Weights of a small mixture-of-experts language model, trained from scratch on English Wikipedia.
Size: 11 layers, width 128, vocabulary 8192, 32.4M parameters.
Experts: 64 experts in each of 11 layers, 2 picks a token.
Training: a variant of Muon for the experts, 553M tokens, 4236 steps.
Below are experts of layer 4 (counted from 0) of a mixture-of-experts language model. Rows are named router (the router's row for the expert), down (a neuron's output weights, with its number) and show model dimensions 0-127. Each number is 500 + 50 x the weight over its row's rms, rounded and kept within 0 to 999. Numbers have three digits each.
After each expert's rows: a language model's description of what the expert responds to. This comes from a sample of Wikipedia text that the model never trained on.

# expert 0
router:469458421517533485556532487472551529578429470463563495447531538513481567445468472489530464398509554620402429390405477457545509443548374558479603570514565480471477468443554399543465505551474541551494461466476440376505489524491471483464594398527469507424478458502530509581536531523470495513522462514547481524457525523435516447596534502541528558465524513469453507496561531549468591451543
down0:472513511432428505470557468507431433460533524497415417572518502559560399486551497536476484538417515536456507539545426518466540474540447471558441430400352589446443479545466527463609504476549447545531537526492493589434431479520453472491445573605508560485464565437561512457440463449469521530608441584467502455557546518535470446432490459562547482484514479573556473504501489457482492543532
down1:463427469480494544513545409498507506470489484589425498546539428429461524468494460481573596503504477440607523510541434415480544510517433510426478554481451484400460541519415547518528431449527553576425425570401434586440483519455478515526588509532553516426486417430507454503538533500560481523472536469528506510459514505561459532527446500498541462513464436442503485476508577350511449522632
It responds to: Forms of be, become and have after a subject or modal in encyclopedic prose, such as was, is, been, became.

# expert 24
router:510403397504472562482515476524462574504429576536480459479509457506542582552474522500508468400436517506509456531485494547568477531615484450410496422523591508492434575418474432502429499481532501581480520474385515501434586447505435544482498483528508560456520515542474512540481519498508589546628516454507512536432605617531519466499472521601496482436446540442517471536487625523454485476486
down1:492412508491567573530604463506458478460562552481558576566511461426531541588538490565551421478503588515465450391585515477565550534494572494547441578541420549570518448545519490591594463465555555533517452501488443519523470446522487507466497501446570469511524439465499469525539474475536652528572422487541520505461543436439457455478519502481506473515559473637489570548547474510528429465492
down2:605514519513422536490510528516499501415416493486564480509476453436525486440528538516481465503537548389477491506599516525587464488474351494551458470517518553516500459491469530473518452414487547544497510448468425543545508486491492527472460485491581486554549474514524594602382508480394407438444559486415480505442518546554448484580501408546491563438492494527621462400506461500522409491456
It responds to: Word-initial or inner fragments of rare names and words, notably species binomials in taxonomy lists, such as P-lat-ycerium, Dem-oc-rat.

# expert 39
router:584406402468589476444503589531517530558466535500622412477474505573529560531460461499503488459516627531470496503446535467521599434542409496537609503560518550540473509416530426573431504594474500512467405483461452509463518466523513507515563439526502527383575420500522553477541501486521514489500468575508441490501515543510456434512474479559519580492504469412522460583479571533496549474426
down1:516538535542545542446465463492507567575583445435485490557423482476505471558532535529434483468501608506567477497569459504579464537477494548470536457605399451532510659560550457553476519527514513444493486507603426471563522560492583602498521419474483480471560521456550442522582474531458469441502566537498565527480489535486517465553471560475501436555506594475487432370567480489543541483580
down2:450453491525517491479503489513609483461543456453607456564572418526461507534524526472473554518542585575429522567436573483462392535588516494509609467500545516545552395515495453523504409503492463515472527511573570524498433504484532491540525477436543495538475618405550512462542408585407445512478570496503449478501430504448495556503536378493422559537505462472552495560453462584510475479453
It responds to: Line breaks and hyphen bullets that start items in infobox-style lists, such as the hyphen before Class: or County:, and the bullet before Density.

# expert 2
router:476429420494606577567518498505508490518454536465554428522508535512532546600468455511477486415559521596437423500473429397482524455587429486437547476534560527502483540439480472592565464572523526570542437511495541481439501469497431548468587417582499593436572515541432458508517569517404499573551428546474490504475499504570555491505495496532442481466515503449562524609473563475422543490459
down0:481504467476475575507516521555402410510552494497606415473465441551549522516522518574444381519483509471466386376568460566498510497510511516539502548525586543467526564419616512496504450522485558555472480522440439528528613542479384452490517516483519585473474435502505428437532478542368500468553552579539526578535472564567519499465494528570538477467523433503506514445491511528437540519477
down1:547428514577588543431510464568485493573608496565473485531433484530418596527418496563424532440571459469558508494478536523473504567530509538461480524539520516489476440554497448397518452531478516527468506492483453376516463493351497484528415491526507536533430492518565530539567425505496511505446561476452455460497453475524620628520513557543550468525486510427521473441616543543479511504579
It responds to: Commas closing a clause or list item before and/but/which, plus verbs like was, were, is, became, and closing parentheses.

# expert 37
router:482445423532485580510575498430488511542462523507524472466470504465483519476485462512476481397509632550488436489442423488514450456528476479565654503601544547475433577486427477603513470556415526486585520495486502406481491543528445493473465461563522488490471552488444443492429507578504512519571427449429521468457590519546493457561477589589557531575417508483559407474521573491493528548464
down2:455530470483537486415476505526543503408472406450461604536521493531576495416468517498536506485536523438513504638492482420476454466560517507574487536576568465450591429506376514555507525406500540516547463505503544502459472540531481575516516471536592493588591541430533505458463489535482547563552377578486514502496486524439581517473446574487550481606438545553532513441482464442440518440536
down3:490416516500519559456520509508416513486448578522421474522532557527539530460509520467405470533492558552455561462459482444499533538584501355531524513599549520470500551414512490509391453483533471555527490651575544453433512536542511487501407565548590568410491451455510482455567606468509523462471542409574536497459506554533553530475497564417471572464436410468497499488529542505527494486516
It responds to: Prepositions after verbs or nouns and clause openers such as responsible for, committed to, despite, whether, after, when.

# expert 60
router:512397402488520571524496602441547454483453498467594478472543521498562588494483443537481437429505538517436400469401444400478538455564421464528545475565603522501470526430479435562501503553541483475545431476465506458466511474434456511484532419527452534416518506520543481493488490518463534554517490463518465483485594594531465411553473510561541497493510521504472424548562584579357559500481
down0:500605435562461514498526488465481503482371517511522535444527428557558482581566539566438509539462504571432551460539545459480453600565441361529518493484494499550516579490463459594545477544533471425484541491533478438496537595487466364501535491472522534454498464501464518475482467385486435504476481494473432466452596497411419460451508419546478497427516604543473434529481454469488467467546
down1:533451424449503438474465528502523535419580482433403487574522431390518513508493425510596580450599462474430508423412445544514466461439499467613437434500462485480584522472508485585527509573548497474516492534532513542561516468489496515542454457514421597429543491538585466424479448459499475416448500516514513532477522576542549586441516492494449521514619529494525542518437563602496536502499
It responds to: Connectors that continue lists or clauses, such as including, alongside, while, but, include, commas, plus pipes in episode and discography tables.

# expert 1
router:513467449478579592528582517486494513515497472546554451481483494444511510503365483509407485502531568584485389475459404478461557527496456490418494513591584512533512556421506523486500489591556503510521494501445482479478652407515497516417565439595538574437573546518494489596522532440463490480565529532484516518424541523432491413554513503533475492454506522500613469560558579514515566524491
down1:467656476556554519439498486539636521468542627504500535464454505446549498424546585499447536453438515433533540538484500457505501529496562505509517581500463502460461469417445433498534482513506540552371461415522491523449523485482527484473446555510492555433537451501513500441562436501549476416557454581532471567473465475533547492388474487463622541525460473591509478525553484469410437510580
down2:595553442405562457524504391497534497532558539473437454453521510550545513502485506503527389587502534537531476545440425522532531480452564462424468417539512439468542516342533551446468498564521471464490484489563474429471438526403518519528507474618451450501518447433494519408400581535482540509531484510549393512479389471478382571503539458484535534497515527496487555473508486475553460486483
It responds to: Digits, dashes and slashes inside dates, year spans and measurements, such as 1969–70, 2007-06-04, km, cm, %.

# expert 32
router:521409334572508584598518530564439522476406539490610434451472502555441527546390507549501450533507496605447466532443454463514524486537501439428532513566550429476480558432504462490550510500485472616552530545537492468440562478488397456440537430524507585424510525500428501515498522522402485490533536479478487532433509586492463459546431529575478482488527507471472490437507573521490497552460
down0:529563408574534439527537538506504479413505553368461581596497615458519603422479469557572552587539464503520501474533558482542436440571493459541531493470438506487521501530476455505513520557548448486501483571526439489514456537526543437509405470420452495482523489523449414478489410438489502447566481428416559495470551561516455432441506501366521485534504360473496464483519498533531529499478
down1:588519590598421450545549521498426431471492409511486452491476492487510537468517464541452529468596469452499514503519474423448468437469551515571610507546419562560523488492552486505502542492568491471522581466497651530564556537518496434512483503581479580476458414548527528494503420415510525475598467490417470476560455395540486491442572471493527468418517548536492512604462452444450497461554
It responds to: Single capital letters and first pieces of proper names, such as I|onescu, Cy|prus, He|idenheim, plus Jr, Ltd and some non-Latin letters.

# expert 54
router:525387426513527549534412656526492569573465537450541406485505507466491615529477501499468468406490595500453495479449482489504535466531460507510464552478562481580422500463444507599491541488545481493512446431500563545444469466456457503462549427581532532491553486514502475459508509531541643513507504464539503469480513521551411455464433444553523474512523414481436494478487473573426655469462
down0:457500496500492493522530489502486541577535514509520501464524537548477429502502432411398502511498470440505503393569473546539535562512449580555529490482535553510456543509498440410479567601481516487588487518555447476459612515446465484416456485596490438511421417482499497375540489549511482505518444586509516489414475632492510518469413448462510522498496611552403525424405498558482560565461
down1:520465538485422532476461462453511523445450514473500479503547500441473531496515515577549495540439458434474543596577399561582496479613471586473484366492384489476466492588489567531446510516536375536455505571478494428530490507479508434580515541464423459504480462455510485483469411542515508488489519462462482432509455398491426495471514578381520517474496502469427548443406451430541551526418
It responds to: Pipe separators and divider rows ending cells in election results, filmographies and other tables, after names or numbers.

# expert 47
router:537457410469538558483531520563510504548480535563534466491446467510495507493438424575409407420510535493509433517436451441506546539515477510447504510549590414528493597426440576481465490536494527589510460520449496494449647405482549467413535409507586574398547504522500495506458508538513497472522456528535453486413529607509435489515495509561464541492439502463557504483517655532489565516488
down1:539473508575485497449471495478439402517471444490441433597576515548489503544387541593441522544520514394492430450584596452597524515462492428437500440465562508432545456515530489518537563463416420539469553594559490498453511416496519484489493523500497527550489549559577499397526533431540490548465539555487539535431593537497385471530515519453453532525382537509489521487513508492561465445463
down2:517471421518519504505588407460533580396564437525450562467489474519550519504444589424405439453551529456478451493479516516608512525499459499591519505474562427533593461506514465519490454540432484572464482405457466574516553538539510566560407496512477481539443552536578447493397514473376456530462533475458454466499512446492483507402502492421490506494566401523548459446560487479528414520453
It responds to: Individual digits, hyphens and dashes inside numbers, decimals, years and codes in tables and stats, e.g. 0.0001, U23, 2011–2012.

# expert 11
router:401453384569577531647524623586434416469451470556534395435510528522541478558479557521482430503513549547520478470504450459542546463529457492428516489585465568537467535465490513495484519574436500527522420521448531443503565511480435467524593458508499515518521485466433517641466469440441513547493475529505499513491495507501469500558396521535461564482492531505553597550498490555518531620479
down0:473523591519474463605403396455425513582457431499479427473436512516458571580487517616523520514540521436542467500527364481568459503542494520621470442525442484399426585509530455556518537417507532429524384608509584528535518477524500515494504421567471503494435477460523466501455509534481406473445549465447489530511420492518544519457434476545515468491488486477522457558492574486504527493490
down1:431533580488434465478473567574569493485482438474523532452436540439431438497401559486501564495449611503484428529528430472447546562537530529414640473547529472579471489573528534531520491473427488513437565555469487515589441482589526410524476427529490458504538464429575554457491441529647509579486510515525531504560561553523467510534450504483494548529525521540503566495445570473442469522576
It responds to: Common nouns for people, roles and bodies right after the, a or his, such as President, father, wife, government, city.

# expert 45
router:499439432496465629583461609504501498497456511446503405462554528460506661553458449495517478452495450504531453426484453501511475544505472563453489452554583547516465504441491486419471511464595508578572428472426572422409539440440469491500517455493466527511465564562468424532463511507436570531515507421523452456472515525521410521600436475501508457489506452524509507555562511614504543469422
down0:497573568430537579498566474564608602584507505570415410451476503490486420585455478530559443566422492504493571485542514557486521449406517469592466588551531540524495534540465556493501474510462502505502525519482493510415417561447473534509577529478440446513540436608507572506515452505541488427569503489444480510533517523559515435580444386522513430513483587446441463533488538445481468520574
down1:504588529496520452487516494526472472460439510503496540398463521522528577488491502536600466492453579534516528512571480450465514463462505559465556553378469528488447597570600481464467539559433561446554511508544594568568423584457575539544450514498500501531459384498625520480481512463531574558448511569519551479497492519600425543409497542470562553470506442581507421552567526481482516518446
It responds to: Final periods, quote-periods and line breaks ending sentences or list items before a new paragraph, plus closing == of section headings.

# expert 55
router:486419471426524571471491554515493529525472518441546493387519507475494622531461537480459478393503526553502396456381438459487550492572463460465546492550544517523449582439488461483494501509537526503484441483430492498396551500503459523399517430539498549413490481489444533560523515527455553514570446444495541537448577657543438448512485486617530468463498523470535480487608579580452509498481
down0:436560457430489520536420508500534524522428607591520465487434494428433490493564528446420499480536417543487483467533382594514544433525458504434477466470547481431468576480536423438446469486557420433483502502543516589579420497362587440465481495545468465491503552499535466552498496597489533554436565471517455478395465488464520524496543545515552499449543499398485505514511572508512522470592
down1:573519476485581518449572531566485532450415550478519527515583531570467556446462475532536440456411489481379519570510487491550533504418489478497464461562515562534582497490512506453534576562414436549449462431431497492434534516516504535455540487497564445449526481503510535584558539428564514511447468554470545491454532507422456602447546502555614527539546559440534641543527580580492539549523
It responds to: Country names and first pieces of personal or foreign names in tables and lists, e.g. Croatia, Vietnam, Tal-es, Thai script pieces.

# expert 46
router:506466426491497554601500495526500520465463555478502476486475536545439610534493458537447426448492580534456473487490459446529532509505440473502566465564517458491442576421445501502505567524491465567441524495564454393454602439475504417438533412527450599444514408461458565498443511576454552590574421474484450568461467611537457535589406471571432495456494493442471477482501548509438514466476
down0:484559562517485476522495479649551515518475505461496480477560549386508509490513450487570568502516508443558526545542514433505521489397546430512395428454488530505475497440473512497525561581475457440482503497418482394476413557571586545480557507453457485534468438460478480585537538533543466561595467530516536399476575537524490410509434571584431552549580528540428491475481513556518535594457
down1:412532474492569515534495465461473490518535501530424499522444540475477538506516542540519500533442535513491549522480575579561471511503533502620548462523528483502502487494503406500518617571475443409525430488584533470584451517468395535548494597506512471515427506543496583424562429587497545529517447450432531436502464409450503474412483433479451526437405519499533606539394486598477457535585
It responds to: Articles, prepositions, possessive s and main verbs right after a subject, such as Coolio won, required to form, drove the girls to.

# expert 63
router:504423445488469533441467507507509552495451511503594487457539542476555561569510494521449455420457485620506449499460508485551521463586555422471551420521604565498448535425457487483402538549509445535465421410466453524384552458438476496423600488495479540408541447527545507504533476425485473543520511498530469493468592552551482466539450489571474466458511452553493469615546584584483575429503
down0:512554539423513422435544525501515507511524503491563539520439458582487513473448502500570485491500557466554483555505495404444516509517475477494452463531421503588541500532447517545470443451619459499565476502544558471418531561487514455573396527529517671392345447551539434580475545495513498451457506550434532522465469553447537582464435613483482513508485491485454477565508582529513550482520
down1:476455404529509463463541549441588472533542502437549502459520503512522486484491470446438523548435512539496513534467506412508476486529453457615454449495590433496460569440467585482590515467418527554540557578461446525435378479484506465505538438495526505567397550482573554539525477555478492442464627391521463570520513495550464432517423457365468508554517486524493446556530395490494494465481
It responds to: Inner fragments of words split into several pieces, often technical or foreign terms, such as fa in warfare, ot in nucleotide, vi in privilegium.

# expert 62
router:445513433473462519457530567521547467477443536514583480418495441527559566487435469501522516429510472482480480468463473514380474419555481479442508467475483607524477567479493516488475524470532513436488470444506459463428564452530440471455560421535506546464517472473420420469551484542452527560595509486478454496357522560476416491589429498465592517573467428356499451469521581579399483480496
down1:498453465557455548497479450528432535550396528546513494569407530326438442547514471469580437546560522566408535531525444494508511478437551518460504549551515508422596555481440480549509495494534460431537437521549476466503457520515453477521487548515536516585551470465381526545547568546455561536540513441434566498511505585393536613500497513429459467453457423515552454486516523534544546444485
down2:536437495526519475541550526616518462477474546613550423532542426442476570489535492466437549575540485489585539502506565449486514451564470420553559406509494466490506492499459422494575547433457488418493474490539439563404530560484508513587387505520598464470469510558462503377443501438482565458597492470520477479509511478550570453510493414563534460528554589477553448558510521503546408493502
It responds to: Opening quotation marks before titles, line breaks after == headings ==, hyphens in compound names, and prefixes like un-, non-, pro-.

# expert 57
router:424460420481522583530553527461504527448402474455530374448483468521571578504394437503549460488535632537467427492457463470573567445562427459561598485507488529471418551443464479511521454492554504450503462386478489436462589521458465473482524485483516530521567508491527500615427563513502484466499416569567508489436530521475471440583442496572482468468484520449480479597508511513420491474459
down2:498462438513478530524577490578551517555511493553468421464528502478545486551476491448577510503575523516551417424512579466611491501487550439489461532516562467496462545489461580490487444523472502554485494431441462484537493480503600440540524587433464416484573517554489528491498419455450448411517466594532565506527601403562481591472476493425435460545424470563497626483503438550542430498405
down3:502457513537486524504518567544511508517439427512497638513481486459592508586553432429458574540481501534493503488517586453474477491413481593566381532437466579467548510501486458537459412421444461543499580505558508526529526537572582426500588538411486495541522500526509562520444590451487410495503485519505415525446497435449483508519472557442502584556407420420473401540508548479489523507483
It responds to: Plural suffixes and plural nouns, especially the final s on a split noun, such as founders, canons, layoffs, groups, artists.

# expert 17
router:494461487461478544605598559445535434552536544463469414457485467549506580473466537501498454442499613549459448510452429454578523560584488513538632505518591549467466571440478447522523536466474520501449516460479467424478479478514479591514530399465487586450488512462509505518352472518537532588585478506489547477527562602444409506497500547498546493489529563538516406450530503480485480409500
down1:554408487513418484524459529480448545467480539505477535497415507568562455465543539513571486549548441429458589528499562582619541569431578472464502474494440541615501535481569479479405522539490534527466550582507370516481422492528501482444498425500502591525438589460451474467579534450458573569516510460468497584574485558492441445494519473511484473505510498569539562537534533544540496625496
down2:456550473545489402607520506406492506434499463554604418547550526529505497539493435492450507484493478449584478552445438504608521594461491458529463431480472505584514461592479483450516523495477639459509514537503540462485448495508511561466532538553512526573559491518457415516447455563487539529396435511611480502385445454568536470537561540492518635472494479493434536449484494455438499510542
It responds to: Main verbs after a subject or was/to in biographies, mostly past tense like moved, worked, served, used, plus object pronouns him, it.

# expert 25
router:506472488439457511429507536484493602490484604472607475431427513483546571513425516514495407400459624543459381418462470480546615471569499531503554485495599500512395572419430542523497463547519575583517460435463485498453549481441474458411595483552520493414541557521517452561527532518455529467540479523530520495470596520515516486528477522563492472471488573507540474540556555485479486463502
down5:507530637446479531481523483520492436418635385594545408518431522497527587489472552412520569571499450538473521539440416481578534453486490532502595488501511484430525502460555544554413548526495535489487547480425470546449463472509493506434504452488482582420542505476463448464595508498540479511427436611543523408526408548491509537511468476530531479502508486450577438539457438515481519474424
down6:425450530510575529497522472519481477488441526461588518517513567396493606432516469557463501532427560557529467512567574508439508475519476489488588494427556489557520569500494622495573483472557534546598436462439463563480474413522577538566616588488444462423607510448473464525493444437469486466494553613439422518530482467502493450469498437507553513517432550589538538536448518479516494517541
It responds to: Middle or final pieces of names and words, like Zam-bo-anga or Congreg-ation-al, plus table labels such as Total, Country, See.

# expert 3
router:439419452543522564502573536497551426527519566467586438470433439497575477483535428532570475450485503528532372513449473453480561471565491491471515541521615593499477585488432466554458493488485520615497398518403502489520589466518461505447502383470535502484518488555516561517486498445511541558562365494551560523430570525491495509569444563565520557491533468407524463516437498536474498542477
down1:465520520503532537467562491454466505542499583470542469566409480568532437447505392555500484437452478491474572595448512408606489544530526530574526438540485523522473541524490488507560451505525457536576539442490397444599551491493493571477496429593502491575458433513539404452539560406530441415553451488525522498486404435408461544509547486528539553458503529514482446596400533525523493435531
down2:583479497447575480447431422525433509413513521493579520475467442465566568598494533482475490448554576504535455449546452526562442498447383596516484483483517490435433436534484489547496471517506497492494672500463419503570497516508488458432562451457487551534448415463420435421541552501561462472455563534524532604557432573498524488550544511515542572511469543539513477489485495480498577395516
It responds to: The first digit of a number split into pieces, mostly years and table figures, such as the 1 of 1998, the 2 of 2005, 1,024.

# expert 20
router:521487403514452554495538506539478480516508487509529478476465437453509616495419472565523422323437490555449428459480491509463548518610477416456492507561547579468479569426474475522428434472474507552512474440471483459415575502455469513514577407518477580428530498458475487506470535492498540513525485510497506451442625645538502513559464540598505466470482462554457497485508620469473510469513
down1:539589463621433438442449500587472354526486554584469539436517425526448479515487518503501530542561395577458511496467468484504593412504581504566524469481449536480573610545572452520390488509566436474513501481588515558555503468482512445516558540505478529530556495519506451455547481441424525567444492507536498524469507567446615515514432443492569480489498532459457508572476475443443469466533
down2:496448440545555498485484471560439578571441636523528570501560548451493511472419468465531404461552534498529483425449487385494495532524474341584539471406435459415482560467503421492543467574548550506513370538490520529488521479476452549619477520446466464464466521510484494484447427538518497491510493433422450480480483402498528506461453566558491509544485408506483529525554517518520481490416
It responds to: First pieces of split words and short function or verb words after and/to/quotes, such as be|ans, vis|ible, give, in, plus table pipes.

# expert 50
router:515441503514534598566582588476518469515456625494506479507435530523527564567524469447384532429510556531472362435451477468512606455551553511466488462610544522480497558445465512612500564538465533487510540453516458468507462510508526520522532478510576585444464539509534546527494573492494533567588523495532527462419593531491415487560411516525547523507477564456598490520510564498477591526442
down0:444424509501486527488446496532433586558514468464542498480601490525512499475485444559474546473508407500469508444542447458567564500498532519550505529629485435445426539450547421397455501452490511500512533549522481552439558566446578399446525608465401511450566499456531623534534521450388444523498476531502502501565463524428537481487544499470446428386541458521523430566477443458507522535436
down1:512499470551484512487495533492473443411533433497584373467468538523523528474505428446491448460498514505553441524521482623510449515466526454507604416520497483552439495488492518448460535454538554390458480577447444549551552468443599436480489483460482512518466484448483525480567431549528526521408357483622479478538485549505552581502460544568444562528600498518454378514534476427516531482442
It responds to: Adjective and participle endings on word stems, such as -ical, -al, -ous, -ed, -ing, -est, and adjectives like annual, historic, original.

# expert 19
router:481446452538537562501463569510483494521394515496604457417476437592504542479468550558567486455536488596434462490456443513470512515488405501442529473539594528483520490485493448473515439555532486520497441481478499510390581410524451505429546471508495504526493513522450471512561500560389529595526505524429410480397484615484438533562533547450570390491447495398550476520539508582474567458508
down2:457568505408508483500654511532595572547575501556499492498493501509492524609427492516448428389518465575535429376513419549631510495539482446488499525504477522533540505436575536459507480516513513487471501432397467469560520451500515533526514540516507416538551537429524506470395557446418457465573507554438556520508620451514559510478519479488498535447497442537548544413536494500470476534480
down3:473477487598518579471525457590515506570527562443581514504532490417497477543532560424503475526448584466541425503509561488501491513553428538611433548509554460543383475444526499578614594632510520523475493482424456401508514479542559465507498526460445453457525548465479519557478509355554507487455604481506497437444565514591478470497503525507461532576494486491589533446475509512494490511549
It responds to: Opening parentheses after names or titles, introducing dates, acronyms or ages, e.g. Prevention (CDC), Goldberg (1979); also heading markers.

# expert 4
router:532435444458554558476457514581450572518501527544518472498562481498462557547511508502451411462519472596471442510457431482421514445586436552369496525493513524477488514403459434587502509469632530513482431466440575480444478488481461549518542478485580549415473424453473569527526627506468479508554519495488521594495548550493525417541478549513566515522539464530533484600524585549474514620467
down5:561604545386404522554463483515455437468466470456463525537546489551565585439548530485500470508499534565558515591564566541566481452510515477558483600502581464469542468506462519436608499635482534564445449575407503496544536458471497503493450516437584399476474491605488460472519405494529516544504581535479515509534531465546510503512411477566441397536516526472524446499476521434492529507564
down6:470459507477493504474560508532463480470437461513560591444540531481500470472542445524549374484445494527612448533466424547499479481486479418525566530485501463586473549617466428480501406509541483552475452521568397488515435465481508511514443409506549491527486545443462572582497523498473525571474512433467495449606465527493535530445463380490428567403498589524546515569515505435472438568615
It responds to: Middle syllables and accented letters inside non-English proper names, often in sports draws or cast lists, such as Jo-ka, Gö-ksu, Ma-ï-a.

# expert 18
router:534485431497496518591528597632483480570476558460504487525467543462486515549399555558511477477460533544451422504450532477513578493497463485402445499549563482541467607502497451557514526529476489628463481518451459481500577491542478516468571437540614596427562468557505515495486531414472494553561506509415548511477603553501437494545394542584479500409484560481593524513507528554497454522477
down0:422467530562534461454526496496527411499567535522482532569555528612512443498508526498535442477511403494510522496465434499573459420500492434496604420445559457411514568502579368430558496481480459403514423520505541479526487503513506417576473489469460590586514536532461563547471500555499457461417582503558504525533497414482555496493546529497540476604561390547437561498511489569515534490435
down1:470511490507512565430591499492521569487439525472546417540476520546509539430502497534375475571519441612477478466548576525594426527477470510519551528578495539608501476549472560433609481581406558536463505454492499502358486453466426466484503482479525453529473532584407548465518538401439515490546536468480525534546590627461465489487484573537457518534492486494480467569479456510439515508543
It responds to: Capitalized or common adjectives opening proper names or noun phrases, such as Central University, High School, New York, local, social.

# expert 49
router:455440447422530501522527565503575522505456516449553529497591531475602487491489539468547509468494566569493454537398486331486543504545455497437510474529554497573462499476476469469488557572480479446479463497512501433510465411533453559539516371609475545377482454490537488502482508551431509532530394493461593522479539539479449439572440459538485483435532526424423455610582491533476502503504
down1:451527447497523445483425452478497375503471516525517476597558481526459510453452571434494455467443562442440397571493516500504495490537564475579428549463440588535508447422541468470577481476499535621527458628477483452511478494424514527428518423498541487516434460548513546534513471570482533438488494482465519396540511468466568420561517397499572476559519484475499446599399485475456451564489
down2:613477506551557538470636512426476564489478468549497538568399545536501556513452479489519452544502539397515518442437488504429464505483561490516481570558416493427518495575497495543471443397540456545597485399488490512475481560553607440538511631567570562515536470507462534559479530448533464537579476493544548563506479500498493482534436515551488437487457558511600409491472531574453537518530
It responds to: Articles and ordinals after prepositions in biographies and sports text, e.g. at the end, the first season, this version.

# expert 52
router:476444403452531484522526595608443474504433528433555440441534477507502581490433512446441438482517477567467469559431462460510554521542401462427510489579548506449427545422476385554560537542542425586541502459459439469451540503497473564495523407554493583429492491496491444483490533504494537498510545467513540485422616563455527469564483527598476479482518555475464469490553527633486513557455
down0:512510514469521539540521514384450530627527577519424524565471516497584518440489528433445444418467592501563533559528516494571519515547506470502533495479564480579543462497575484452566585540529481490570516516561611483467528505442517480409451486460516480505493554645480507556444451537579452485457499464508501508513469444429548565586478394526487420446520523470410495574523523498469556569596
down1:482484607508424453513384566548471567509477456565455495517451474516494490387625552465520421506506511464387462536562518573509483486537511492526518557432431471460484559506412490496494526421404435393548568467531596471499513484588509451560494525504452578489479607508563561433448559507446457553540492477513487527566526511472476585471463554492629422518482503504467493493563524454508508520506
It responds to: Opening piece of a person's given name after a table bar, comma or by, such as Mar-ge, Angel-ina, Lau-rel, Gar-veyism.

# expert 23
router:531433421469570577572509559492521442557479471434559409538547498469436551459432510517435471424462585543469472480394449490477499507542398513474497476515574528581489567434431536552482481496561500477558470503427452486485516462466493451505534518519485517489560540578448513506403540419446538520501535418553486459538610594574474520478428443554480476516488456541482520577435579516406597432443
down3:463490541486488532513348504476532494615479452499589478530512609527477509395482401476487525514526403471513530512435486514556530520434502512543535489434421588446431439499454450561535513598446518503556518563595529480512473532492499502589440495427479467568526496560462473403452577526539503513572470491605493526534559515501556536537587471413430512486526473479513595470555522433554503526428
down4:461468572418526533432491581465595567528458484531426465567509503530476538546446446512482429481542518496541521499496611477461481489454451538543515562533508493532450419456560562456446511453566424581496554558520546471462456477504458534501426499517577504467502468578487491430632471456453581488489516481456415398563434512605516373532454578511424426502530490546534570478459520572475478489428
It responds to: Pipe separators in wiki tables, mostly right after a number in a cell, e.g. 2017 | 4; also semicolons and parentheses in lists.

# expert 51
router:554469424502574534586471651556482430520514465517550413386507608492537483565493523553557453494429467510500402455434478476492466471520509446496512446575506550621456570500562437546572532567473550564534402507481476472404539500486481469471597425478539507496510512489501501575500459525408462518561460527439446541501518541573411424498438446547482577491490513488533533539525534463493514533549
down2:509518486558456489563458529519530477488487598544476484440450551533582570507469570464508457651468441363555607433447505407448514398529471476540486575587342495507437541484515528536569488430519564572508504508504544563519466491453516473467538538492476499500465558522542521448463497458440445512527512523492441594480444530503464498465487512587487596475462499447564491452534496447516430594500
down3:474534548412492485518422495516532459504561473580566475453584506500504494528467496476461484520585483482495498459464496444623578555391449521556442531466396567465558560440480470499529424502531574521478492514436498610393587469529521476622604510495518448493501505492516488503477518502565400437550567431449448536544529500527510544367462456472523448450470438467581454525511480490552566447527
It responds to: Names of countries, states and big cities, mostly after in, the or United, such as California, England, United States, Norway.

# expert 8
router:500478445529593555482437640514531432532480548433588481532583536536510594544527446474491465506485573476504341526487429501507566443529485520475467412542590595577472481450559486493529507544470492462484497382478492468455552529469435538468549363517495561509540527485523540499460496535532470506493523558483436501520517618544469484496401484528518489430435520444445497553552597476504543520444
down3:509499525475593524618558529483439502509584463584476484475512514527488533525551428428466552528481470516410513476501516489504447590534508487529420522478460539412567542484423432467528489570577486553538478553600420600549512506489475534436499551520450515414499502519465499503568455596580548443518521483534532527534448561559584519444480433495513446563466387590554518591414535485482405483454
down4:537534450484469460477506504538491451497557625515479507598478525568514445474571504555497383434506478479490438410461581495530525585480446517498421451452457508552487539511512510462497535490497423527478529515533505516496429481489548437453424578480539471610406578468540445494583530549549527501453559474419443496485505459344477559456495532522597501416555493463596600518485587509459520569506
It responds to: Middle digits of four-digit years after 19 or 20 in dates and career spans, such as 19|7|4, 2|0|19, 1|8|24.

# expert 36
router:457426426537560538568549517507506465526458586474473520523516485568510513504417537471439462424444523597414393434423487416448575484511457453378484447516542496542464521529431493536477477504525540514506523465424445482523465383481468489526630376448585513452495453466425528550458526522434515547531459522490524541468516559444504466541412432480479441435534552515512486467527514486421598487565
down1:550572599548458556507560504497536482499539382511508481582486599576483474484493521489482436419548448428512518493532463516398532526591557478467516449433443519505578602539448426488470438419521590483549539510489444516567528544466470508441501499568515454518350503530480525584542500466563494529445500554450539487520570527428508562585487566426527466544553578483470477464587485422468468468523
down2:485488534499562543567531555512491507455628499552434406426558440497396493506522522579482573390500485429561557428523574534514503459488446520453530495517461564400450559580445543372549422569603575477537477478484479519423468475473431462497467412467489410502504488517484455546442449511482545520513438454465489518550422446525485502429416535522520546504462565532519518482526450556551427496525
It responds to: Articles and possessives opening noun phrases, especially sentence-initial The after headings, plus a, an, his, their, its.

# expert 31
router:529403389533507562501592501467530471546468591462507455418469443477499565554400466490482440435461503543475391485452476499510546499630471480404497487506604579499501588405498451530521519557457498528601428455435503471440599494436477511441557409504534548436539500492467502538450515502473540523531497494534468487483559573521485455508422542601524470458478507479549441517483627484458502492474
down1:574568583557493537488496483501419493475560529525501477393530593511572479393581447474543508512522568566587468530537568594567527472524445519565465592501473491444477567511490416517430479466562563383455497498434545463500465417391494529503489482603481453507512494515463530513472418477489512541479497538377489370468432456474536510412465504525525516444604484463537489494476527487504539466512
down2:459505556532505518440568500468467560461478515518537528429503574464413486477559579493396488519571507548461483523578522527462568505378619559491526568493474492463513561460510471496556507612587555437442483539531532525494495453443392531371474519442481439491424525552479507542590616529492519525476448506454480475445462480610517440521536472572482418425454504465477494448478501395488463530507
It responds to: Bare space tokens between words, mostly before a species epithet, number or foreign-script text, e.g. Cryptalaus elongatus, SANS 164.